python train.py --num_hidden_layers=11 --hidden_size=128 --n_experts=192 --experts_per_token=4 --d_expert=32 --d_shared_expert=0 --hidden_act="swiglu" --moe_layers=[0, 2, 4, 6, 8, 10] --router_score="softmax" --normalize_top_k=false --routed_scale=1.0 --balance_loss=0.00232 --balance_bias=false --init_std_router=0.00677 --lr_router=0.000736 --num_attention_heads=6 --num_key_value_heads=6 --head_dim=32 --vocab_size=4096 --norm="rmsnorm" --norm_place="out" --norm_eps=1e-06 --positions="rope" --rope_theta=10000.0 --rope_fraction=1.0 --qk_norm=true --attn_scale=0.177 --tie_word_embeddings=true --parallel_block=false --init="uniform" --init_std_qkv=0.0453 --init_std_o=0.0562 --init_std_up=0.0648 --init_std_down=0.0648 --optimizer="muon_variant" --learning_rate=0.00873 --beta1=0.95 --weight_decay=0.0 --lr_head=0.0089 --warmup_steps=50 --schedule="wsd" --decay_fraction=1.0 --decay_shape="linear" --final_lr_fraction=0.0 --batch_tokens=65536 --max_seq_len=1024 --doc_mask=true --z_loss=0.0001 --train_tokens=599000000 --max_steps=9141 --dataset="wikipedia_en"
Below are experts of layer 6 (counted from 0) of a mixture-of-experts language model. Rows are named down (a neuron's output weights, with its number) and show model dimensions 0-127. Each number is 500 + 40 x the weight over its row's rms, rounded and kept within 0 to 999. Numbers have three digits each.
Before each expert's rows: a language model's description of what the expert responds to. This comes from a sample of Wikipedia text that the model never trained on.

# expert 0
Table pipes and numbers in result tables, article "a", "there"/"There" after when or and, and mid-name fragments like Ad-ity-a.
down0:515569476471581468451555558476540451465505544506502485462529508447495503470448487515529521487436435559516505460503514530527464529569557543479503589458405492449479447512527544490449490447617494486452439522508447519517506513498564430514526509533480513519462452532405478448490511518528568519501497536509523530456506557496516582504482553447444456491539517465514450575467531516500481485554
down1:588484558553455474542433547535544497500576399471549507573483462529519432542463492465534472473481525539507456561502530571437496482493497520569463466473537513509472419461528471505555506504408504551510459532480541470520480494511447474476492466513511506473587439508526416497528445477527543522472478524478463474474592470551484498550555480477478444455509513512436450511500458518427480505502
down2:479533466563470557474482489394483575482461523523543498519590576563555465551491483508509500464539475562481507528539410441459521513438562469531531498553540438480489500452533484488551483486468476460510503488463541543524434527494486476469482526561572511498619409535465527488466498497451539463532529536517521524450555555504555409506522531482545496527479556510526536490514482469533514493482

# expert 58
Starts of first names, song, film or company titles, often after a quote mark or pipe, such as Mic-helle, G-ood Vibes, Play-Station.
down0:470424491464482520552467553506519496540547545478446561482514543485481417467494516543459528497500501447464510502512483513552534498511503509523512512583449501523508548496477432512553495464555526420434417529510479537440545490506543475547436520433477436477491495551497502575493485553450442484516497534519473511502487468453430524488520448553486516598546453465518488591566578463490560429483
down1:473513458581522478580497470514462464533453500524516569410520458511498554507522509461499458466512478482555474461439423494488601543529487478497508442455454480519530418499496528492449480475554490474516504508498462522490531544485539467533489433472590523549406540490557498505521482564556498457508501388500482473520526486468572540473508543555442451564428535498527549513553498467537489484489
down2:466535449474550434435440517483498566527513590521466483556495424496477546587544531504453488517524517518482491496503547431513485518494590477452475502455448460444546553494475522540498514521509580442540543520445457482481502497553431544530476484454585493502512516545573430472567554449467519518504467481464513541470516465530517444428523493464504510510489539485507572586528525469429499489491

# expert 15
Articles, possessives and quantifiers starting a noun phrase, mostly after prepositions or verbs, e.g. the, a, his, another, first.
down0:526476463483454538538453454508500473507545497521516536466414543582483482522460512584485479567515488519512545433558579507502502523530542483463429446532543506487488450501582501492472549521486521526482517411532506505445610569473464501549508443458533480498490559552573562577526512445552509556526484451543510514500477538483483493560453496424516506495479564493503452480509505450512502517421
down1:498505474548486467544487536524512532483457481557472453492524459514531508493419500465525516561459459493491386500491469545532534520502487480523466491543463446483442494520496505474524464492534492445439494444585528475490507528517504472491486577473457516432479473474457507554508523483505458430482514579519508479589619514499501460544458467447433543491417476540534507609455509395537487519525
down2:511514525502499493493442449492475520498508506537497503473557483544430555491375509560523496474473519478496504517485504472500489453470457589499435514476490482384479544426479434471442485517460558567525538434521507548472530518463461482526543586499487562459485439473528513443469486554511490458434516460479521537476494485562563503471436526524521499490480514463567502468507421575499462429437

# expert 61
Year prefixes 19 and 20 at the start of dates, line-ending table pipes, and mid-word pieces in species names, such as Habe.
down0:539523515520465522516449427534489484533487436512508365484488490518533520518462502447534530523466443553524622478505531578545541557596543558541553532525492480487469557481456494488495511487502471546504488503520490509443541558517559459532431522507559550445446536501561462458518547504521491495518513560497513418557537485521480463556515514590531456482517530543503559527531468536501523465513
down1:496543503489479488548473512508526484483483539460440557568525526508516472467520547527495446548562502525470551515463537539458494547475572501495444459470511457522430425476481498553486493485553546542432567453445468543531435494508516438464484567530574560494538536580511471576509542503455492521518496508542501465528487487528416437526479507438468448462458496577530446586529502504422493493438
down2:452509501559498468512567482543481537523487492506525464535477457523458501505520485549498483522522508501508462537523367554500513476474550518474490499528447547540488473512448483542470550509516514476481436490477479500588475452470585445489526531512480472535524525534339550502498498520474619518514486572476499516487525485531432501491442470462433536469574506524458452599491483515547469471459

# expert 53
Final pieces of longer words, often Latin species or genus names, such as -end-ron, -ence, -ous, -ms, -age.
down1:472531506473465523485418409536477544481556501508467503507542453528516497482525483469418507472454451463517525484536545426449448492461561576473492491505583498517433466573495462540539464516467462519470438579441529463470504521449535482478489510548450489527473537558465432547507481532539501523478504466493504517474479571445538520581563521499445485431530504567479544543518437538421504548484
down2:482454526447488482486601636516489489509565522532502555490559522560494445509489458509533546519537495527492511547502547551516561452442480496475466531507530498502464515503479489542439515541539487523522501478484491548465497512433452540493513516481454411492553515518416504455473522454476506460462522492456478443557455495566551435548496459548499572519495479486520564601549571468474517556554
down3:563467508504533499478537467551519470436522507515405463467507514547506444475592540485545515501504541566502517518463465456468515438472467459513517533466525493488511543486584488405468493541530495499475436519497467492475567519484506546542490498465457476538491437468619552487533470481452477480528506496574508593513476514428509511471499470533552453493557562482464533397521458445433463513541

# expert 31
Words and numbers in census and demographic prose or tables, such as population, household, American Indian, $, percentages.
down0:530478506524472516447520470535475432459514485434513472494450535497526447529481498510512460515411480563424535548466542496552562523512540483543522478454533514535420495483485538506540483483548470550535445489539568468452562483451466500544522577536514607514450499484463458486531572496532541440467496463486570523455451445499519467472435490442465482460528396504484490483499502497573521588502
down1:471442489475502523531423445491552516489546454564458542427442542492463562538503495539501504538481464488492550520500510424560535587589477457420572502490520551496513492489440489572536501548529478490545486549457498464486445503467524493562538542524566499477462440514516535509485519514489525491488473496440531551540479521565477584515582467524541545503469529542471482534535603534450484455496
down2:597468454504431504498452521460481557533483515508523517506550466533464455516462520562501547445460516490482481490472534548459501486465545459497492467566449445544493509470487534414412536445447501505518480560545477471438523483527490481495547523527474495450523474504539443466537468531525519544462538535525433523542490519508444526496531478589474526605521550581474428484482530572484519478388

# expert 59
Heading words and column labels in stats tables, such as "See" in See also, Stat-istics, Votes, Goals, Team, Record.
down1:459487470527509489558451484448507480505515557531501449510544468473493427472578506511561462486539467472510533455512488498528492450475585523576489468537490537503466471541500507506489445548547544530481427487494500522488532515394532489537532471410562576525501550488474491400529502449467547519491494554514545503505523479466536536468451509564497531531490477450509547465533448432651472513506
down2:487517494494446511465462496481455516523456467488473520499536524413415539491562544515534485376536489521450489536476449496470508510473448551586452525504552518554503519515507455532474402559570568518487523535454478548475479487465473449477577486543522520554435445532488523521500505548551517453527532531536495537528454495459549548434471536543532525472549526530555521563542481444521503576477
down3:456500475484534493517499411433481511564604454527559440526580464473466518524390556518575487465466506523496548515535524508457546480521575510531469507544473529477487491491499495448561455471541497479514545602475467470481478457525470440519590467509535531577525563487473456522493444497438507557451513505544520496523472508504523487490467455466443487497430469511516463475564521535526435473530

# expert 45
Pipe separators and cells in wiki tables, plus scattered words like bank, church, club, own, and non-Latin script pieces.
down2:520505510565536485391498460538539465460407499509469489494574384459480530508447510532498502467460489509487453484524482436508449482540439559492518476525446501514475489494487513522439434500529459433576468496438471437526471517516465519446495479503533460525490513531584543452586522467475468501512548514513525481525461489537561471532538535547485424485481535480464484371518523489489475487433
down3:504588572506456480522510429484507592502513477483536430477508560538530525491541516481512473522573515509529522470527547522537469428501500529581491563587544468491575526451464529512452473501491479536516563533530409596536539427522481525508468480533431577508492499547507473515470536429499429569542484477574482537520497496532491522521492529495501488476495534472526466510468465509438489530590
down4:524502478493484478561432447505565536486494462479556635483483520489498501564418499523409505547484485525521603493510429465517455427483521529496441506491504485514521517534439547495464506510481518464468575530506536526536463523498563510493514547483525518557606523494506546487438532508482462554466491518525493509509482484615461519449522456501477496443499541502504474484481484609473514577506

# expert 52
Word-ending suffixes forming adjectives and participles, such as ing, ical, ated, ional, ive, as in qualify-ing, integr-ated, Profess-ional.
down0:467497554477522470498470458462470546473480454478434544497550519472535510525418485522466521457561525482507540457482495510467519498465484462520484497496457541487557493509534500506520404502473480504481530516488496499521462486532497493553594487479525510466550542469504483446440488644429506496600519522501526532505489495489458494608526487520513494547547564563546494455649450509522490446447
down1:505431528420485482493508605523521478466487546518477605508554503536547507531456466494451537506514505475569476535508491501476490488602528468505481525457560467455505494517560483447528452434481469553454468493471500438518498557470435493439578468524471479574575507530474517491506526448483507445482501486469470587542505475523458539494509494469579469509477439546531492424467448438574517508479
down2:551472465561499577509539420400537494506564503545471548580511476513470505468469531464505399477509523513521447526535477543505557533503556404499556520501464516479458550582569508450479534520471478517441493419444481509483480487473524507513491504519466454458473474505472569527482493497414438515499521525491520487469505519548535521586536491528451514493547558456461428560498488534509510477576

# expert 18
Closing pieces of common words and place names, such as -ter in welterweight or Leicester, -ey in money, -er in stronger.
down0:438449522491460520516497548428475502457511499518468430466545519489547526553413498494575422466567504463521533529477498519505518492463443491506535478510535477487533489495482518554419525507513486472535544482547471505485437534546462483551450467484450473503493499489492551496478424442429552389542516430488508529411502455432594470541522529396498506538539539498457514445488508501438491500520
down1:498465517517500499486556486534544543583532531463508526438563564506452493473528438569399503494417556480513469466509500539447514533449459609550473450490465504488475529452480453472515461546531448529455444481511523517498499435472560558530486529464436515541503457538525538548494489548539487463479496456548554451553476527561486547485584441522505503468493511530546426539475528566511465517484
down2:541522504466564493492494540526532482497595516443515425534528452482521510588466465508471537486526527509529544506488458479443520497501395528506518569459583575491511515542500492485489489506489495542497461576532538552504475564462569549496513586479428507477443516449521444544515414514372503508549548483501492490474480485470460445536482537585459481477485512501442510478518525550498456475523

# expert 55
Single lowercase consonants or clusters inside long or foreign words, such as l in seaplane and Oblast, st in understood, b in drawbacks.
down5:572531481542491489536493534514492476501454566486466534545472535510474396486435560475540451521391463569521493473514471536534448470560460480483459491500416519445479551522490424532510487536553561463547538448508487476454498541438482513470469579494533454433499470493502555522480509520457493593535581484463529515544544507443528541530560490462520474568459465481441516513500536547490511478475
down6:516483583544461525507553505521488504503466450449434464459466531529491503501505478510421521544448392522428475493480491527448449530489478527375457510549503535520447520481460472572488560541529511515569487524452432513490461448439472556465468495436505487462475508523518457507443478544494454520506454417481512552499471563420566479512489506458501511488473495445432447515444548465481486463519
down7:435473506481524528514560484476435532557476517488518485521542514458472529457539476511540435481417432509579513547529529526505511474393494454497437530524465505568531500560594527488514499508530496494586491491467566459526529509416470479546494518440526463486452528521476509496507425507498458498459456480531597494545532602512472514502454522505508435530485445566436545551536465501536500542483

# expert 56
Word-inner syllables an, un, os, in, as after a consonant start, as in s-an-ctions, h-un-ter, Olympiac-os, plus San and Los.
down0:462463481570452512495490544456500498460494473522582516487479427512447467530495528513567579542548494469479527465455510451580506515460501501487543391572494535508443429493536450488503512484461532478434419522536513532545590483505543520470487526499490526386493484460573537461524438563519444497544530506503485472546512457488467467447502465465477536508465472564510548522517487447506581529518
down1:470472502553523504648520522450501499534527449474522509493504505512449515489456511518515491498479490467538486543520483472494490483530548528567444547571538505492560481516536427445546487543513540486461541450457467509534455439512500488568473537493477458531576470411506468494464392551543499457461517573544507510504548521594417423571542491497520517491491475510524494529558483512531444550491
down2:435565488583498457506566541528500522489513475453556520501555442510498468532444509543599511492454546553578446432539437488453507476501480525470539542496489475552508485509469500489468473519475438494581490513579496519528491504528465469521523478475599503563469472465452494472460538483535555526459559462505456423498425541444499507531587448554496476514474500460523540442481573456498487477521

# expert 39
Inner pieces of rare names, especially species binomials and foreign places, e.g. Kjellbergiod|end|ron, D|ap|ing; also "was" before participles.
down1:481468506486441462465455521469555529553571494481506541467490469554533493450552547543502484476568561506492478430433509434423471492556520479431515535503554541493501467452524484545460521530502411514560480442537412469565483577537506559558475477537384425479537450515525547465498524515490511504510424540506527482484509541488456522534490547501497465486486505515479452545479494519569521521434
down2:430582520509454496505495542452494468541542490524478526533515517572534533425509441603538492534492487438542430528467541585530535498436436482555513458522565497543466482521502514501496495531499477490480484529447504471469501500509529565502552537530499491455471431523476446535457466579509542542487514492471559515452494492457578503578476453465492546505495457484533444609440552478444499479446
down3:584474489452522458501450521552549531544461586484520542492511441565458533529462421476477483502461487524488549459453523526499452435458471554531542498551491499577497428466515482540581536523488471521509500458442546522540541505503471444507494439417459519516552556411484477518514469471517492480542556515532536442480507555557417523482515549577448476528486551532475548556470511481474536471491

# expert 21
Braces, backslashes, dollar signs, underscores and equals signs in LaTeX math, plus chemical SMILES strings, e.g. \frac{, $X = \{.
down0:503535481520555498556513399519478502586469505491508558506560495475485458473485554535474456474511470508481491580633532461505506604421560530501541503502508521547499486518493453481527526502481480433473377493454493473551511468445500492509484540522468489432458534530488496521524492445519516562526477541446543528552460464508498531483488554504481517487464393477467529525470507431576516535508
down1:518476519503575476458482460565520506483530525542496504463485446527546483448435497474537417550533520482532447526413529492514572517464488523508458469466509446516470450499492569514482474478529543568504559465519438486464558546513494558530477508419481459438528455520510528542531495498429561503533445478409481462498547534479454490517613553440476434538518452394511514524537490500488491513516
down2:445542529467516528462478499509522468467536540493456513490469514471560489471448525499573503472453465619439521551477494455509508417476540425471459436478440420442541501503465485488511537541435502510456501476489497532420504471532422487490484485459493421506503507443527543470534525495505548553512528520517519480434458495564494501528485508520459561507412481566477446505408522448558440535452

# expert 24
Middle syllables of foreign personal names, mostly Indian, Arabic or East Asian, e.g. Am-b-a, Ad-ity-a, V-arm-a, C-ai.
down1:542506552478495531505498511507535469544457546410502466552509492522507465453493547575505474496513433499537445456524491468553474533483546549450497508528471493510509437581448512555495543582468552494492530513468503510549516441498602506580485446520520468472435484539525446487520475462518462556518470554499477537466390490373480506478508430517442472463513529529477492495448526528573515545533
down2:517448515471532553477485514452498454472475450545581615468482523522509523504491519590490512588498509446472422564547494519483466545455509514447439501508570482510403509555490530552469505474527527489557482588447486527459494413516500537607502486503520490486510488521529468517478486512499525468468492507447452488539504482497470507460533491454527418468463410531499516512489482437533514568425
down3:473528468508538468421528437553485548527569443529520475521496385473469485514471473437562489463494487540565470496453494417492479538449462526496469509518458451507469481536540497425509491603504477478524543507493524440468466425488460527452500468471468489499433529529500448511556461549498486526499543421468505503453539438563555557497521505431496481538549527505573556408521501487490540519499

# expert 43
Pipe separators between table cells, plus colons, semicolons and dashes in lists, rosters, results and election tables.
down2:552573438433435506599514487492454491535542461478525461439553559506511468588493562491527502503485474496495475502499490453495588411513498455470498524526547516519507441503461446481489463481514453531453533573456467536538492542477495516527509441445539473610493560514563550589509544527527534506502428517495528546519482509544471471450514446511472474472537585539485504484493569534518502533496
down3:463436489548446487478480491424457509472494498514535530522521533439476531561537530481447435467471447494434587427464533457466556457503497589446485555511479502564478497508511471472493435501559461561440541485511462492583488483449528514460490425558475482464462495494501565462446460464563572477535461437510521442471542482475485558454475482449498522488459511480525574483479505512491506569554
down4:535497491500494438497532495452529565531490483533484494466515545515522461519503416523477507514491533484500482481491505437457460478518433438448497508533414510512494524549470470487449491557534404464454552489487499613482519523487495507467522507502447537552507448498504461573515502538535470499517417441517504429448551542492463510527510482494482474483487605552578458589543414527446556425464

# expert 19
Mid-word syllable pieces after a first capital or prefix, especially ort (Cortés, Cortes, opportunity), plus adjectives like final, International, Royal.
down0:503552538533541544476497436474468470467557511517508475515515402444495548510603504539448509531453444579512507508498582503462505533546515493468561472491483487526482491548542528537485554491432526516507468440412494515503542556519521541512446585521506523496515502504539477522475529548482513538448546508377548509514551479485484553527588549499436521494457454515513461565531518468469494587468
down1:451450472510572509596589452487573380524463483512536533510526438498473541458495533421518495493504512551530466506578527579496510505433516491530524492599502486499564434491546451495576525552557512451483503476440481470500489504580525513477492481442522465504555509515482528520495498503495420472542488570497464477533478489457505513466476442448450480533570522474552494530496473476511537486549
down2:496456514472470491456569416543507555524511518526483464521559465456494493506494472492430494431500470498496492516561474483419521501480507495479411479496424558538455462436458524503471454607455527523502496455513568498558517517532570468545563602500519460474531458503499478461480482481552515544490482478526481522494458501573524479495439501540462525446547416476485567525557568509514458432549

# expert 48
Inner syllables like -ow, -ott, -uck, -ore, -le after a W, B or St onset, e.g. St-ow, w-orth-y, Sc-ore.
down0:519537443482476519523475462486517542475473500495464480543580509497476498544446566496464518508506469415504532551450535490535524490510473504551425485529567516495522479533535492509534462526503447481483476506527486473482462436537509497556537597469451444510555510395556452491532502422455510492526443549456526502542455576553534529479569440490595563504486544483558552513555511475460599504496
down1:483490523461585494477450530492423535482484502491438460494488564513528543482533502456528527496537476502508514511396544529515453569448514573451497544487529453464417432578479508501435518484532457479504565521522487513478519529532521419485538467571498519603488522474461497446552475534436493571471488428533505460516499467496533560478510539545431488486475453498451476584544525501529463561523
down2:441521492506448513415517526538530516502453525523552514467490512576567494541511484481469478476496495444502528495519510561500585486498508460513457439519461512476403509479497537471457518466546450463460447540559477506487500483523455488565488470468497529519448530533465516545545548567483541491567477465543456455620512512468504481464511460546469503461429446507523530577449554603570576507496

# expert 57
Colons after infobox labels like Born, Died, OS grid reference, Phylum, Coordinates, and the label words themselves.
down1:530493493415476503488478482468506446461552497508473504517571475521502556434503490475478531520441499491479490516468496523452512440517489429553560453524452513419461468537368479537485450493501488410504498492511547451546512569535524479583466528482489465456538405503470567455496452565511579488487498491524520550424478506485478535457537491504515468472457549581444460503556497540542510457529
down2:526523450509541523464501470581535465499439476516537499512535569439500454507534526544547475529537496508496481462500535463551482464537484527495474469536551426541522535471475508638575551501457561540427549520473480418455482481518472481539460550497425510531502559525526439467459503426471505484532447485489433442504496481568492470500558478574489494511517500515484509463504539524428479419430
down3:491525566533506471471485599535456524552487509488517543476483511557471487601538444485569512492521516523492464517522530524482459519494437526471518495488588503471477447472459544569493531491459505479538469608497520523477523501477461471525404468502431489518542462438587487546486494504562491463456536495541468519561471514448473468521457494533524467522511628532538505554542514557443516427488

# expert 23
Byte pieces of accented Latin, Cyrillic and Japanese letters in place names (Ž, ř, ę, Ș), plus digits and dashes in score tables.
down0:488499576506430579436477528487573498535473476482454504514559539509474519492457453462533560516471543447483535467496513448525444577513518505598462526498454489517542511500601496515515472492507475502549486561511389443526474583512488524438548470492496513531471521472509453468507538480459513474503517489532474442549522489496478506534451479482432505511545473494389490556586408466547528491489
down1:515518600474521462459523514553451511546522534503473522467527529524525449489512575546480507519525506522533538451545526467497525485560495514485476510535477551542492487468467507538577514541528485511482502499561520476479511432485561512477496536440469519493481517558649534546530592454494489485522500464555512447497498500533481591450416511600546439565462511495532455477532499474403487457466
down2:443468473489517472517467532463571604501474531485481527546468430559498569469470549439540485517479490520541459625406547471514453516513478502451506519501513513512513460514509531520434533567504448514495475465429479502545516492476495543466525555542574470553520453420455442499515552485505533417488469510510494492555505461457482527483532440501513511519454522543483444554512417521542484573538

# expert 35
Country, state and city names and the endings of nationality adjectives, such as France, Philipp-ines, Sloven-ian, Byzant-ine.
down0:424531473509514472529505533474420465551540488500500497541494465459449402479491485502497435482460547497508574517522566524535435540449526521533502539479494557514551524521568477509539490527522484442546469551487453494507466446409391506438473516521558517517519518456584411493500465426537499482512523510445485502515440550535557502530425453516445443536482432497555501492524492516478515445503
down1:433551523514470440549533454512460455519498492554554502470498468561526521522517473455547512444478553466498566418541451496490529523490479556517535506511455487503539484568538436516501479449533491583431573499504452477560483543503527540495582527521467552495525475546490539556527528572494544461517478472448577530423533476534546483465513499516477506483531506481460516366529494542528415474471
down2:482532547483498525439534472471494560509490485434520520524530586456534482386555491433534512495484509527501481511548485527523474473504512502434477513490519610570499506534498490536546495537459535497577510473499491583489499496515480487495437554499460501406427478467554544400456492566468513509475392431497475499528477553508481478496512550518524547490475456438463549546469527500467496535578

# expert 14
The words as, is, was, became, be, and percent signs in census demographics; also As starting Asian, "Won", "Nominated" in award tables.
down2:502514423483447512486511584419442447473512451504520427431523540513546522520469498488483501501481483493423507498541568479460435527511479467462468566581538473543518500492454561457438534520514460497514501497483476565419500465581530473463459485491481494413515547487534482445542546499556411547446481516524482514504561561561518484447453520492548524457489573522504443464476512487470521496438
down3:487495588541607465533493549576537536486441500499537500521463551513559552476501488485522458520550449543526475524395479455476582462472479511559527497528547492513587529498488496492566503467482432526471522492569521452441495478528501471552455546524515511481506461449558504468556487413564589477482519520496487532469491490478521503508530498496552546492477452449493484470407482553421488524532
down4:454479556557471464540506576495498539452455497522465490524466477475537546464484509537459476551493492485529523445467474494517484464532483514464474517579445485452486598568565471465492456576522496596479533500530570536488496523470415536480522513551474484563502481490560482480465515495549490422535551478494535517530507497424491464555472558496429501418538481493420524466497464405535469516566

# expert 20
Mixed endings and words completing names or terms, such as -ow, -ending, -ong, and week, Stadium, million, place, in tables and business news.
down0:513479532539511498457626548519498525443497509473472538497483429569526491477526524485518479488486502570411436524468490453475505506498504432534493512457465468485508466501514536410480503503531558544464521482500487440582522525498514492480468512459524531467549587533378513541515513490518474454485502500505464523539452570520488480449463522503469441453559555484483558381528550438438535500485
down1:480420510476552494486533569478473498462483498496504535537538482464502467504436471514525452494529531498542534462542498585530505578498457446543499517492550515493502440496520585503510510543550406501538507459523484583503485487431525621526584486549521492543478478512443398466537511519499526533503468508501504512505502508636495512505547518529454520501564481568495510599446550502486488491495
down2:493489495493550504491507519507528458415495547570513508375521520518528487526494466453548555453452527474549585535475528455514581540517494499461594464455544466505452583466516505449487503511539499479571431473457531483517499500516528513549482423499596455525551434476515497499444585516487485528503497528528524486531530567453500546512440538509514530588454511482507522494504535538492506551572

# expert 11
Pipe separators starting or splitting table rows of names or squad lists, plus odd mid-name pieces and verbs like allow, join, followed, launched.
down0:525533488462466468451542457489496483538547478461542521536493498530507486496473539450452555477575519447534507436464516430495471505417474505462487534503524499443489528562469527519442421495483497419509500526413461484467521512418512395530550510494491436523572477524599445562549500500488497479478466568531525526522566453487546505462478481450499465515469563418428515510497520506508497495585
down1:501500505581452578495532454458495501482484541513557553448421579517514496463490461489541448561476510493533486509416463508519491490460571472528510484472506549517505487503486496507477457478471595556432538496537408519523521475543550395521583547520480501511468523475523521452500490460484555514504473482487404474497470493447563490504476483471471552517515545507551399566478585504545479495537
down2:530551513502488530452569526462473473527489566517525459494486526448533535435537530509503509547532567553532517490496490516516467536604522538544532452515499471516452459502496488481551532463499439496495504494537482504497458549504485569450493492485459532508474414513576462515518610506532498496579536411495493500465489477448484479541546466492444458477590456475463446643479548505480534530563